Weights of a small mixture-of-experts language model, trained from scratch on English Wikipedia.
Size: vocabulary 32768, 96.3M parameters.
Experts: 12 experts in each of 9 layers, 512 SwiGLU neurons an expert, 1 pick a token, a softmax router.
Training: a variant of SOAP for the experts, 530M tokens, 4040 steps.
Below are experts of layer 3 (counted from 0) of a mixture-of-experts language model. Rows are named router (the router's row for the expert), down (a neuron's output weights, with its number) and show model dimensions 336-447. Each number is 200 + 40 x the weight over its row's rms, rounded and kept within 0 to 999.
Before each expert's rows: a language model's description of what the expert responds to. This comes from a sample of Wikipedia text that the model never trained on.

# expert 3
What it handles: Head nouns ending a noun phrase (population, team, family, group) and the finite verbs after them (was, were, are, would), plus commas.
router,171,205,201,181,126,205,182,185,189,174,152,187,210,212,173,242,212,259,161,251,232,186,191,144,242,159,239,134,167,142,283,187,193,164,152,231,233,220,209,236,133,186,190,184,157,282,204,189,167,253,150,193,234,212,234,165,277,183,151,223,169,180,234,129,256,169,210,265,152,274,183,223,198,206,179,156,193,237,212,191,262,195,236,147,187,181,182,168,174,146,193,223,221,298,215,156,203,235,240,210,257,252,314,183,171,229,197,154,237,189,142,242
down0,172,230,166,174,218,170,201,183,225,140,172,149,120,276,110,200,178,161,213,195,209,208,157,247,232,256,190,174,152,216,174,198,215,209,220,181,259,289,209,202,226,151,145,199,192,194,137,158,206,233,273,164,206,244,180,285,212,230,261,292,138,171,193,172,142,183,223,213,194,200,158,228,175,193,226,228,181,221,216,158,198,203,183,141,205,260,262,240,197,190,269,177,164,182,200,182,188,226,239,150,148,259,260,155,279,171,213,208,167,216,243,138
down1,188,196,260,147,210,242,292,247,166,224,217,207,235,253,196,174,208,164,158,198,266,181,228,258,296,261,181,198,168,195,210,176,183,211,185,252,225,172,208,264,248,234,267,155,200,160,197,221,166,287,200,149,246,173,186,160,128,208,247,266,272,264,195,169,184,200,187,205,155,253,246,229,145,167,181,191,193,166,215,237,194,272,200,183,139,181,276,119,208,234,166,195,215,203,164,200,206,234,155,172,134,139,252,128,167,179,116,167,209,175,102,173
down2,161,192,202,249,158,172,255,178,180,219,179,266,222,156,236,232,192,183,221,200,193,262,206,169,209,179,255,203,219,161,197,187,101,256,229,166,156,171,224,186,244,202,147,196,201,174,231,208,256,219,206,200,208,101,150,121,219,176,163,202,288,226,136,137,191,222,300,160,209,169,198,203,185,155,116,192,194,230,198,195,212,178,183,200,198,186,208,169,143,207,211,226,177,206,200,228,231,124,180,251,134,227,219,123,227,75,176,237,116,156,252,137
down3,218,258,238,231,209,261,189,262,241,292,157,239,278,246,234,212,192,169,206,255,160,220,161,148,193,228,164,242,197,171,198,197,189,275,191,218,216,182,163,232,138,165,230,191,220,224,213,214,211,168,206,239,194,251,185,160,222,170,155,107,245,190,218,152,184,178,310,212,163,238,141,160,165,134,177,143,189,237,225,257,164,195,175,144,219,230,179,195,203,175,256,180,145,233,220,221,216,269,211,195,218,184,212,192,275,199,189,216,230,265,163,185
down4,97,162,207,190,242,283,283,239,219,212,164,201,221,171,221,240,195,201,183,188,181,197,173,157,216,244,190,35,237,180,245,223,230,179,206,221,260,186,176,125,129,231,218,254,255,183,206,191,206,166,141,211,229,153,158,221,170,177,175,172,219,273,191,230,159,188,179,188,262,209,223,200,230,161,201,218,215,223,175,210,128,186,179,156,243,192,206,216,235,213,218,192,177,241,197,177,184,353,213,141,216,239,221,255,211,227,196,224,238,214,252,182
down5,148,177,110,273,180,230,262,187,230,199,308,178,257,196,277,162,152,120,217,201,209,206,198,200,234,254,218,210,173,283,200,179,238,149,199,133,212,211,302,298,264,200,189,198,209,204,211,175,224,263,270,178,173,205,165,231,216,178,216,190,245,197,166,147,142,201,228,140,128,215,182,184,253,182,165,208,133,161,158,248,175,205,201,190,160,242,206,222,232,171,211,221,194,158,259,213,223,232,167,181,240,195,250,219,247,210,166,240,243,159,187,141
down6,181,164,235,215,229,189,296,187,217,185,196,236,233,146,166,230,158,200,196,209,274,156,242,225,136,143,230,244,229,220,183,237,174,177,220,209,198,143,249,173,171,130,193,193,226,223,237,153,231,156,244,144,153,271,215,187,221,249,249,137,180,207,209,198,199,177,151,244,198,186,152,216,201,129,219,224,165,237,164,183,224,247,200,189,147,231,235,142,211,203,233,184,229,217,197,182,201,227,86,203,204,189,227,190,155,242,188,231,219,230,196,196
down7,241,238,243,200,210,156,211,189,217,190,164,215,168,230,189,119,200,146,189,189,212,239,201,269,178,280,179,187,249,175,203,271,207,244,162,189,148,103,226,229,206,168,193,196,188,227,110,176,185,170,169,165,139,142,232,185,123,169,211,215,233,204,158,237,201,265,193,167,196,203,159,180,208,217,130,214,178,211,149,57,131,143,242,238,142,177,280,235,207,233,208,177,195,173,152,144,260,250,236,253,207,162,155,173,261,208,250,195,180,240,224,229
down8,163,188,222,181,210,182,207,159,161,193,210,221,144,168,181,201,283,143,187,171,187,223,239,199,143,205,200,227,204,245,154,208,192,196,194,195,194,160,130,159,184,182,173,230,157,259,121,299,206,195,181,211,155,242,185,201,230,214,202,194,148,232,186,139,168,188,265,283,200,194,192,206,209,204,177,200,243,103,215,258,234,214,213,238,204,186,191,177,146,149,209,158,175,103,207,126,216,184,202,148,194,208,178,208,250,198,224,203,248,192,198,182

# expert 4
What it handles: Unit words and numbers in measurements, coordinates and time zones (km, sq, lb, °), and opening parentheses after numbers, as in UTC+3 (EEST).
router,191,172,220,187,231,188,155,192,139,193,191,217,202,274,198,165,92,191,262,295,212,236,228,188,174,238,214,174,227,272,182,143,252,215,177,187,145,166,186,196,204,279,204,172,185,173,230,155,181,150,189,284,223,153,228,202,237,261,226,151,175,220,121,183,195,180,150,138,137,181,237,165,157,185,167,169,201,190,190,213,174,207,131,160,166,211,297,163,234,203,238,197,202,159,249,88,95,262,163,195,145,169,191,245,207,261,258,207,182,210,201,202
down0,175,168,255,229,218,190,255,150,242,213,213,221,137,115,146,178,198,192,215,234,154,191,205,240,207,155,239,188,221,217,217,215,189,205,209,215,158,213,291,163,231,218,130,139,163,122,168,201,85,103,213,209,187,259,189,198,187,256,175,296,182,160,168,208,192,184,214,208,216,194,185,196,257,183,160,215,222,230,223,196,250,201,215,165,163,160,159,198,221,174,217,226,176,251,183,264,125,180,246,202,226,169,222,173,199,191,211,141,206,199,232,270
down1,204,169,257,164,196,165,220,208,192,118,220,162,271,201,180,204,169,186,181,200,156,200,248,164,245,249,186,229,151,277,194,225,146,221,194,176,226,193,144,180,297,219,193,126,212,202,248,138,136,212,210,226,257,155,219,222,216,246,230,200,157,192,234,126,249,220,205,207,279,210,218,233,245,232,209,155,205,191,189,159,176,251,181,143,261,234,197,226,139,199,192,258,218,257,168,235,214,148,254,221,190,172,246,121,206,201,207,235,96,177,231,154
down2,192,238,138,159,225,230,245,185,258,124,187,226,204,207,154,248,239,275,187,200,225,258,216,236,159,230,178,218,160,176,140,218,241,144,209,211,172,174,172,174,184,224,179,230,181,190,187,183,284,235,199,206,196,222,264,198,181,224,170,231,307,170,202,202,180,220,219,162,95,225,193,198,176,210,247,203,175,175,225,331,224,212,199,186,178,163,178,125,239,95,215,221,168,296,239,230,220,135,269,219,213,262,238,260,179,196,207,189,209,144,246,189
down3,220,142,212,241,225,223,216,178,168,178,170,184,123,185,149,223,238,262,206,198,209,108,206,193,192,218,221,140,144,190,132,212,189,226,211,221,220,173,174,163,222,111,220,199,185,176,223,220,168,227,220,214,205,258,175,247,164,160,194,224,197,175,143,255,204,138,101,181,207,235,211,126,257,151,212,146,286,207,193,210,203,164,226,178,191,178,153,199,246,147,167,238,188,158,241,218,220,290,192,241,163,186,196,220,163,232,222,268,195,83,159,241
down4,229,163,230,253,212,251,132,174,117,150,142,204,180,226,135,213,217,222,172,88,204,206,195,158,135,179,206,207,292,243,229,220,130,131,217,186,174,192,210,228,136,196,162,197,183,151,207,196,152,206,211,168,238,223,212,183,266,196,229,219,142,214,234,147,123,220,196,172,170,228,276,190,116,132,217,248,203,223,204,215,221,212,266,206,162,151,178,236,173,237,111,170,250,192,125,221,172,196,223,244,190,221,140,190,183,191,208,225,101,228,181,192
down5,251,181,136,187,203,188,182,174,232,202,188,178,125,221,218,215,267,256,151,159,238,263,198,235,258,148,177,226,206,203,216,162,178,200,296,204,227,170,159,170,280,253,256,225,115,169,199,189,170,225,193,194,210,255,127,241,181,219,189,145,181,260,142,146,122,229,205,185,178,248,193,178,288,149,194,239,274,252,196,222,253,201,172,254,214,211,152,174,170,182,167,182,115,181,260,195,166,206,244,220,197,304,207,249,205,192,231,189,170,155,215,179
down6,222,193,246,235,132,159,141,204,235,228,173,184,231,217,250,221,253,226,222,146,170,178,127,203,187,175,168,211,233,233,266,127,218,175,179,154,178,238,170,184,155,171,334,218,190,216,201,214,215,201,183,235,193,166,194,185,204,252,172,220,242,162,207,113,145,197,189,103,169,221,267,155,147,208,179,225,243,231,168,253,233,92,185,218,180,265,219,178,208,227,145,245,133,211,232,276,233,242,268,143,158,274,194,211,228,152,238,302,153,211,219,196
down7,166,213,228,105,172,206,128,229,210,149,210,258,162,185,220,233,234,195,265,171,222,149,161,177,218,223,202,179,172,284,179,135,310,182,139,202,238,190,211,195,196,190,240,155,230,206,176,251,252,247,164,215,283,288,169,186,145,183,243,156,197,160,155,276,168,206,279,162,228,194,294,260,194,237,239,158,229,146,226,205,220,274,206,224,268,253,215,194,216,140,185,260,128,231,224,170,141,212,224,182,187,209,231,242,164,213,214,233,134,162,179,146
down8,207,213,248,212,199,142,217,153,179,144,237,208,224,130,208,172,206,194,209,203,171,222,173,203,140,208,170,206,134,240,230,277,153,193,150,202,151,178,272,188,152,196,244,160,242,150,182,214,204,301,119,211,149,223,173,159,202,203,147,224,211,245,252,190,157,213,295,240,218,163,227,271,168,109,154,247,183,239,167,150,210,196,237,168,226,222,253,176,163,162,121,255,226,229,218,242,203,220,166,249,217,181,161,200,186,206,225,179,177,220,223,146

# expert 6
What it handles: Articles, possessives and ordinals opening a noun phrase, such as the, a, his, their, first, often before album, film, season.
router,243,231,198,228,144,168,150,162,231,178,157,207,148,155,171,283,231,179,164,168,201,214,178,152,250,174,177,197,159,147,223,195,186,188,214,258,148,225,155,144,200,206,115,203,179,162,243,60,198,207,212,159,136,171,292,252,198,186,224,244,169,181,116,232,187,159,181,164,181,258,180,227,214,214,259,267,188,242,184,201,190,250,229,269,150,157,205,251,152,243,241,182,218,294,163,160,248,216,166,200,154,267,234,200,191,170,192,232,211,132,194,217
down0,177,262,175,141,218,132,197,234,212,193,242,191,210,298,233,204,152,257,237,238,160,202,135,248,240,156,153,252,237,244,191,222,148,127,182,211,174,203,161,189,156,179,249,195,186,101,138,164,245,169,222,186,221,198,138,245,167,126,154,223,198,241,240,184,198,182,262,178,198,264,141,206,147,225,215,190,254,172,163,174,168,191,202,137,169,147,198,187,204,230,214,167,226,157,270,248,165,259,212,127,195,194,244,202,219,175,224,215,138,225,186,176
down1,214,229,150,199,234,226,193,236,183,163,214,251,258,185,202,143,180,146,158,225,144,187,164,208,222,148,286,248,199,253,132,188,171,250,137,255,197,164,199,212,221,170,176,181,177,189,173,215,208,121,155,215,158,209,214,158,250,173,229,195,214,195,192,181,224,242,200,150,209,173,236,128,221,139,161,177,123,245,133,216,162,103,167,211,239,203,179,231,179,157,245,240,253,216,182,234,98,201,126,254,149,207,219,185,274,280,220,176,151,222,247,157
down2,220,207,161,248,160,286,198,222,247,310,141,250,274,245,218,198,196,204,145,232,144,236,171,213,234,267,144,148,192,356,168,185,250,218,241,251,128,134,280,201,260,223,248,195,139,196,203,265,147,258,202,181,212,190,164,321,186,333,247,211,246,256,246,258,240,258,155,254,216,175,216,220,207,180,223,136,160,236,258,173,203,178,164,286,197,157,283,280,187,216,155,152,231,199,253,215,266,221,194,182,194,203,196,139,158,147,121,213,253,247,182,209
down3,194,221,168,160,180,278,179,191,228,234,218,178,224,259,243,221,184,217,236,228,192,222,164,190,243,160,214,223,199,210,235,228,117,175,223,264,216,214,287,209,197,149,148,184,243,241,176,173,198,177,185,160,241,211,226,144,136,215,245,260,214,234,180,90,190,239,162,203,196,238,161,190,214,197,224,255,266,110,156,99,161,130,262,180,250,200,200,254,152,130,189,243,233,221,253,203,204,254,168,186,261,184,160,200,240,170,223,194,227,215,194,180
down4,137,174,233,251,236,185,189,138,162,152,226,116,214,216,216,173,186,163,181,239,184,194,215,208,210,167,225,203,158,202,258,175,167,186,174,190,223,160,187,156,162,152,121,202,199,214,201,207,121,250,222,178,147,215,342,230,206,136,170,203,254,200,167,275,217,176,187,216,190,207,171,215,154,249,153,198,176,219,237,249,255,106,227,261,161,189,209,269,120,223,181,188,199,269,229,120,225,196,144,169,176,216,239,173,187,224,229,281,186,220,176,285
down5,222,216,225,159,242,114,228,297,248,205,210,260,205,125,241,270,255,202,191,229,223,175,230,244,213,228,177,257,195,230,234,231,160,189,157,274,188,186,174,103,193,131,168,190,163,175,227,219,211,163,235,154,186,178,235,216,199,167,235,211,88,184,195,255,217,212,245,222,204,168,228,257,198,105,144,267,247,259,205,161,175,225,240,229,214,185,178,210,200,166,199,170,203,229,170,163,266,197,196,300,134,163,225,245,181,193,157,153,180,196,187,177
down6,159,200,247,159,229,171,165,138,160,182,221,237,194,212,191,236,189,149,204,190,213,204,242,176,218,200,254,203,184,200,260,239,229,212,227,255,116,137,143,100,358,226,251,180,129,199,82,192,172,121,203,182,231,177,217,198,173,231,199,241,185,192,211,104,198,259,164,270,192,241,232,217,248,167,206,218,250,249,188,154,207,123,173,239,202,213,256,206,181,221,135,236,163,173,260,184,211,145,188,198,230,138,172,259,186,280,261,127,221,214,194,241
down7,210,229,255,208,205,245,246,174,185,199,193,178,263,342,205,197,178,220,246,221,80,156,229,237,219,209,154,225,185,189,202,193,167,284,263,230,154,167,230,168,208,145,213,174,238,254,202,239,146,184,157,205,228,158,211,196,223,234,221,217,232,132,172,209,217,177,268,223,178,167,109,216,166,190,194,189,190,212,265,222,206,144,169,175,277,270,159,184,191,197,301,157,208,213,191,217,179,233,220,155,154,217,184,282,193,246,317,211,175,199,203,184
down8,201,243,231,198,252,203,232,256,168,171,265,225,235,375,222,228,217,153,267,177,209,237,173,213,235,182,139,241,231,162,205,198,134,176,239,210,111,113,215,188,201,205,244,178,202,228,158,172,133,104,220,228,164,187,169,258,142,196,165,248,199,219,227,204,219,196,265,204,206,136,227,202,205,206,213,254,194,233,196,142,154,183,160,108,208,182,303,188,272,172,194,163,215,169,141,192,242,131,179,215,166,195,124,230,202,180,157,164,238,250,259,185

# expert 1
What it handles: Digits, spaces and periods inside dates, scores and tables, plus periods after middle initials (John D. Hoblitzell) and abbreviations (Cir.).
router,215,201,185,163,295,203,181,192,214,250,217,214,170,228,238,192,188,223,247,228,183,205,192,259,216,154,249,197,295,179,253,167,258,216,193,203,149,154,167,230,228,235,217,188,299,204,209,188,275,238,122,158,191,181,169,177,203,216,197,287,245,288,211,217,216,173,200,201,260,184,188,189,182,245,190,182,223,224,197,177,227,120,147,209,314,203,272,214,141,185,192,180,177,179,122,177,163,204,213,253,164,144,239,266,188,150,239,149,188,159,195,238
down0,190,161,242,172,164,160,109,150,276,161,175,265,277,174,170,112,266,229,186,195,238,168,189,177,189,279,220,275,196,151,240,219,280,310,194,172,192,154,170,154,175,224,230,226,169,225,201,171,184,176,209,166,169,205,179,266,248,187,191,203,231,160,144,210,248,130,217,162,170,188,185,240,252,297,144,123,222,204,228,86,240,218,208,155,148,175,177,212,138,195,200,213,258,272,183,171,221,265,232,125,228,255,199,245,213,194,181,187,136,191,162,154
down1,199,249,237,141,227,295,176,179,184,222,160,177,153,190,208,136,269,145,193,220,215,141,236,202,134,201,186,141,175,200,157,253,169,194,274,239,197,106,258,235,188,133,175,169,153,219,206,243,247,204,199,211,176,199,210,259,154,222,249,164,210,162,231,171,184,172,183,246,247,218,211,226,102,159,255,221,197,242,171,177,175,91,258,247,179,210,257,198,173,176,280,120,230,181,215,233,169,176,205,89,182,206,263,172,199,188,226,192,162,171,177,184
down2,204,181,201,171,169,170,178,213,247,202,204,204,244,232,223,210,226,247,223,202,226,243,174,153,263,228,231,220,200,179,141,204,213,217,237,131,209,265,122,259,165,236,255,190,221,201,232,168,179,202,227,283,184,162,217,119,143,178,253,226,200,255,210,168,166,189,288,220,217,235,138,210,288,210,157,227,221,186,206,182,201,156,256,118,175,122,114,165,191,209,154,185,165,199,172,148,169,225,251,139,168,183,182,180,210,112,139,189,170,193,210,201
down3,176,209,233,147,191,215,167,168,191,203,200,158,249,219,168,256,222,180,162,155,184,213,124,151,173,214,114,197,174,230,178,212,225,195,219,234,119,151,216,179,203,140,271,215,241,165,247,222,161,166,137,190,190,179,219,193,159,175,146,118,248,196,162,190,253,223,198,183,179,150,212,175,217,157,146,232,164,251,171,191,191,132,240,177,183,172,138,224,186,223,121,113,203,180,146,167,134,157,141,178,231,157,181,211,175,226,125,246,130,154,199,252
down4,178,165,189,203,157,282,170,192,216,202,192,172,256,256,241,224,205,215,245,191,186,308,241,217,182,193,165,240,175,238,233,208,229,204,196,211,177,207,230,220,193,223,176,76,136,228,137,180,238,203,190,216,219,167,179,207,209,243,207,163,139,249,167,166,164,202,193,275,216,190,145,180,191,258,182,204,156,170,171,206,202,149,178,174,199,146,243,200,196,154,153,159,290,220,162,259,174,217,200,205,164,235,263,196,254,223,202,248,248,176,235,192
down5,194,200,237,132,205,185,197,201,234,166,171,141,261,240,231,191,204,214,221,259,217,191,267,191,222,244,220,187,281,188,163,196,235,272,202,179,267,156,183,159,228,197,235,200,237,204,158,156,182,240,230,206,190,98,218,203,247,169,209,205,255,198,212,183,172,234,218,241,227,161,209,193,170,232,117,225,262,170,147,225,204,193,225,264,201,144,164,199,217,170,158,196,166,167,206,184,235,221,153,184,354,155,198,202,261,218,208,159,223,186,191,175
down6,294,182,199,187,278,144,245,231,187,285,189,153,177,218,193,219,282,156,251,181,178,197,157,154,244,274,213,185,209,202,246,244,182,211,278,244,201,150,228,225,220,176,141,238,163,180,188,153,241,239,228,190,229,223,252,223,174,156,204,172,234,185,216,194,211,238,206,198,200,165,274,172,209,203,206,135,181,160,219,151,201,150,202,213,200,156,221,192,221,233,180,190,171,153,214,148,267,173,279,191,139,132,229,124,181,300,215,286,238,167,165,183
down7,192,204,215,138,205,187,251,172,222,171,175,250,192,202,174,280,146,170,251,213,146,161,184,245,181,140,221,104,230,177,141,217,228,193,209,193,224,156,248,188,146,195,158,206,196,144,145,187,227,219,190,234,181,184,207,241,265,201,186,194,168,177,202,208,183,232,145,206,201,224,187,189,210,188,210,185,208,198,240,162,247,232,229,257,294,221,214,232,206,197,172,155,195,207,184,201,228,236,167,172,200,203,164,198,231,164,177,224,237,185,134,217
down8,150,246,238,199,213,132,187,152,205,233,225,187,225,155,195,181,208,212,210,212,157,250,124,227,161,242,237,263,135,216,224,148,244,164,228,198,214,183,187,195,230,190,241,200,149,163,122,131,179,175,145,254,218,151,211,231,207,210,222,131,197,196,204,179,190,243,123,242,229,180,168,156,220,149,252,164,182,252,153,293,160,141,207,211,181,179,143,239,201,185,222,147,194,123,234,199,273,170,230,162,179,271,137,191,226,259,184,211,157,208,159,260

# expert 5
What it handles: First piece of a word split into parts, often after a parenthesis, quote or hyphen, such as ut-ility, ap-art, ad-visers, Ash-ina.
router,174,167,223,157,172,202,224,199,192,256,223,145,174,250,192,244,204,163,164,144,222,198,229,212,206,188,211,207,252,143,199,283,187,239,214,234,159,241,245,193,161,167,186,222,200,185,214,210,289,271,219,207,138,196,152,206,221,213,174,204,250,235,220,256,145,156,180,218,226,204,230,253,259,200,255,208,271,240,230,175,233,142,225,248,184,173,239,223,288,248,198,115,230,197,225,209,216,195,288,225,184,203,184,145,210,145,190,162,151,171,220,209
down0,155,143,213,283,243,238,169,307,234,167,260,221,262,180,174,242,172,247,217,240,231,247,264,214,130,204,228,211,140,255,177,209,178,201,191,140,278,134,189,235,146,205,214,146,166,257,173,180,218,241,230,209,260,167,221,260,238,255,232,140,219,200,236,211,230,118,221,176,166,213,277,151,171,235,220,226,205,158,280,170,222,254,203,190,202,232,174,224,125,183,240,177,286,174,155,166,221,128,115,176,174,245,169,203,251,136,196,175,224,169,221,258
down1,178,181,220,227,163,284,244,199,220,218,186,223,146,244,127,173,238,179,188,175,170,233,169,190,267,185,203,174,185,200,167,201,209,167,232,202,139,201,201,197,189,133,160,206,218,235,224,264,261,120,112,240,218,246,315,220,233,140,279,247,206,135,187,285,190,183,202,224,181,208,247,159,203,208,167,257,99,169,208,196,225,248,242,217,209,225,227,236,57,254,254,208,288,184,202,158,194,203,115,207,129,276,200,175,166,210,220,182,225,105,185,111
down2,210,180,155,247,285,255,210,205,226,202,225,237,248,250,167,176,217,176,215,218,199,249,156,210,168,184,202,166,243,201,142,191,147,254,224,148,237,239,199,179,190,244,270,178,192,107,205,208,178,204,207,210,226,214,191,186,214,198,163,163,164,205,310,191,179,250,188,257,250,162,171,118,208,229,187,153,130,174,231,158,108,229,196,209,292,216,204,249,217,241,220,224,238,247,154,159,194,204,182,176,188,166,204,292,138,223,195,152,190,196,240,158
down3,144,215,194,171,210,176,156,265,253,200,188,266,224,178,243,220,178,195,181,192,181,230,138,219,220,188,192,217,210,311,209,191,213,205,207,251,206,209,160,335,185,205,181,254,230,186,291,179,150,193,168,192,191,176,253,166,198,216,251,223,197,218,211,200,228,236,236,200,152,206,238,221,202,200,177,152,214,209,195,194,114,164,116,171,219,217,196,171,200,167,240,241,117,294,244,230,193,216,132,240,199,239,197,130,206,186,257,185,215,205,224,244
down4,181,207,141,159,121,264,167,152,272,207,210,159,234,116,156,242,248,212,224,138,245,184,190,167,193,150,183,179,170,209,196,186,186,148,223,178,150,239,190,173,248,184,177,238,216,193,191,259,183,168,180,237,196,210,163,224,260,158,135,174,193,229,236,262,224,191,142,239,156,188,165,262,163,156,181,180,220,204,133,233,144,161,212,198,160,215,189,125,105,168,168,93,256,252,166,164,214,158,151,198,184,187,208,252,177,201,224,178,222,217,133,125
down5,199,209,225,263,311,183,224,195,286,258,155,172,196,140,189,227,239,181,216,181,133,258,152,204,204,246,188,189,195,192,222,147,193,200,239,166,234,193,219,210,223,228,236,158,165,254,237,204,230,162,219,191,203,181,202,206,155,213,248,158,234,204,205,170,235,223,230,224,196,220,185,200,169,159,185,230,176,151,202,214,166,162,190,218,153,183,158,204,193,228,185,245,134,202,165,232,203,144,160,233,182,208,133,204,161,150,250,221,213,216,251,200
down6,189,197,171,187,238,152,173,192,205,184,126,170,206,205,231,204,145,128,148,148,116,172,201,242,126,243,201,219,266,235,86,168,233,178,136,204,194,179,190,231,220,317,197,162,218,248,254,252,107,187,221,227,164,223,271,177,184,187,183,200,147,192,212,226,169,267,157,225,195,237,140,176,184,116,243,184,213,171,191,197,236,165,229,255,224,194,215,192,272,190,166,209,231,152,191,231,191,202,249,240,151,204,170,187,177,170,149,233,190,262,190,280
down7,143,175,216,164,256,256,175,174,104,208,223,259,147,182,110,206,187,226,239,163,260,205,184,184,223,190,183,210,233,223,218,252,173,162,194,168,208,210,220,159,142,292,156,170,177,216,220,155,155,192,164,159,257,183,240,175,120,197,281,281,177,283,210,225,245,157,223,228,170,248,209,209,164,179,276,252,232,149,206,210,111,172,190,143,189,155,154,214,272,152,203,207,182,154,260,239,194,182,212,163,177,182,237,154,163,183,204,234,157,218,177,212
down8,169,224,218,195,133,146,193,200,175,191,240,157,116,287,127,237,221,236,279,232,209,182,240,188,198,261,236,228,291,259,259,210,232,215,181,179,275,177,238,181,159,153,228,226,271,225,272,112,180,213,154,160,120,188,215,192,258,138,169,169,239,224,225,190,220,183,271,283,215,243,121,141,265,226,217,258,210,263,230,157,219,245,131,219,230,213,163,172,204,205,220,176,218,190,195,246,189,211,165,228,263,176,180,222,251,219,213,241,181,174,155,242

# expert 7
What it handles: Prepositions and coordinating words linking phrases in running prose, such as of, in, to, for, and, by, at.
router,197,161,170,203,184,232,197,163,142,158,195,177,237,186,141,256,235,238,253,239,49,202,204,236,248,237,166,237,187,268,179,226,208,168,207,209,233,209,179,146,221,221,203,185,187,241,177,200,191,178,166,221,188,210,110,167,297,144,170,194,180,149,156,159,179,235,206,162,197,249,222,192,199,223,146,217,225,150,204,176,181,230,207,156,166,208,257,182,171,262,192,193,204,219,229,269,220,105,217,123,201,91,230,182,172,257,235,192,176,229,221,213
down0,196,175,146,202,175,152,216,253,218,205,211,172,197,297,237,220,202,170,227,220,168,233,179,172,286,222,200,177,197,165,298,268,208,281,186,190,208,233,245,231,190,251,253,222,242,232,218,180,265,193,198,258,202,196,235,191,208,233,192,217,270,225,197,245,191,222,184,227,225,302,134,191,170,243,181,238,196,190,149,126,264,208,199,203,235,284,187,161,216,165,200,260,185,279,199,109,227,190,234,191,172,184,260,220,224,181,247,132,239,184,141,233
down1,190,277,197,196,229,182,171,251,182,198,262,234,244,238,148,334,224,200,232,219,162,226,219,175,220,174,193,213,251,194,141,269,190,122,245,224,232,238,184,241,196,209,170,220,206,216,186,256,225,196,142,200,225,202,220,171,190,237,237,249,260,182,178,226,261,231,244,259,257,149,233,252,291,202,219,218,186,184,215,174,196,176,166,263,185,190,202,168,220,192,183,306,218,220,241,142,203,211,237,200,171,160,144,153,258,267,237,215,195,150,256,182
down2,158,235,193,310,164,180,126,195,223,184,220,152,252,140,148,132,188,216,167,178,134,154,186,198,137,131,214,176,215,173,161,207,154,226,224,220,121,245,209,266,219,234,200,125,170,193,242,274,169,116,251,191,288,212,223,209,246,204,203,193,186,150,203,162,260,189,190,197,162,178,261,207,237,210,195,227,174,236,238,207,238,175,187,225,221,158,226,207,227,242,200,211,290,153,198,244,209,211,202,199,147,182,283,209,229,226,227,174,176,239,190,181
down3,252,208,215,205,200,214,188,159,184,248,212,134,172,275,200,204,172,176,159,221,196,141,84,183,173,183,152,130,206,242,183,161,173,210,211,256,247,224,159,197,218,191,220,180,234,203,154,203,153,145,279,189,161,163,231,204,167,238,174,207,230,308,118,190,167,89,231,252,303,229,215,211,215,192,186,127,268,189,188,161,188,155,200,172,96,181,249,157,178,216,224,300,246,158,179,252,170,231,230,185,167,256,240,105,187,219,247,147,182,202,207,225
down4,221,205,179,180,211,225,124,213,200,189,157,257,215,102,178,226,220,169,217,169,171,221,197,212,203,195,259,201,267,183,263,323,288,241,200,245,193,248,230,207,238,205,165,208,168,145,192,153,208,268,204,290,182,232,180,221,219,194,185,136,134,138,195,182,228,299,201,163,278,264,196,223,182,212,187,206,163,223,251,263,216,231,207,280,250,185,225,125,180,162,186,120,223,247,193,197,203,184,255,151,146,143,188,147,133,187,144,252,194,215,183,155
down5,106,204,135,194,234,216,260,190,130,207,217,213,111,174,230,288,246,170,175,203,236,243,170,190,205,231,179,166,160,253,248,190,155,216,186,209,239,240,196,215,213,126,152,173,176,172,138,213,239,173,184,231,213,219,157,216,193,206,164,228,169,185,202,261,236,223,162,148,266,219,157,259,211,239,252,174,155,222,254,239,153,173,209,141,149,255,120,199,113,183,250,159,227,157,219,183,205,225,187,203,181,133,232,201,208,117,190,243,174,151,185,198
down6,134,221,229,127,252,204,223,181,194,161,164,199,115,223,288,240,223,226,212,188,233,189,190,289,188,234,201,190,206,198,199,197,194,166,194,160,199,236,198,248,231,152,200,144,293,205,174,170,136,185,207,156,181,168,143,209,219,275,227,156,128,174,255,210,210,201,225,193,219,172,242,186,186,160,198,313,210,201,219,148,145,167,176,211,197,197,207,130,194,192,283,223,256,256,111,160,260,214,223,197,204,136,103,212,122,171,230,222,195,172,165,133
down7,208,165,132,148,249,227,199,161,261,182,247,195,210,213,213,202,248,172,182,177,246,244,165,225,212,176,139,214,256,152,165,259,154,208,248,192,281,272,232,211,159,233,196,133,174,145,196,191,208,193,310,218,185,185,236,112,231,138,193,235,193,140,172,213,227,218,209,219,182,167,260,239,234,201,184,149,253,188,142,130,196,187,205,174,181,259,213,225,220,208,250,209,236,220,161,292,143,253,176,158,179,175,264,236,148,252,258,275,169,210,190,177
down8,228,195,214,169,185,247,241,140,219,259,178,149,187,244,207,204,256,217,201,150,188,159,174,200,159,252,223,132,250,196,256,255,190,231,155,300,245,228,219,174,243,216,153,270,237,211,206,239,165,118,199,244,211,225,174,203,304,157,165,214,264,239,193,180,240,176,211,162,180,214,226,240,218,224,179,202,117,194,182,232,214,175,163,160,158,128,120,146,157,167,122,185,242,190,259,198,154,260,187,168,190,134,207,179,209,161,186,160,255,206,154,197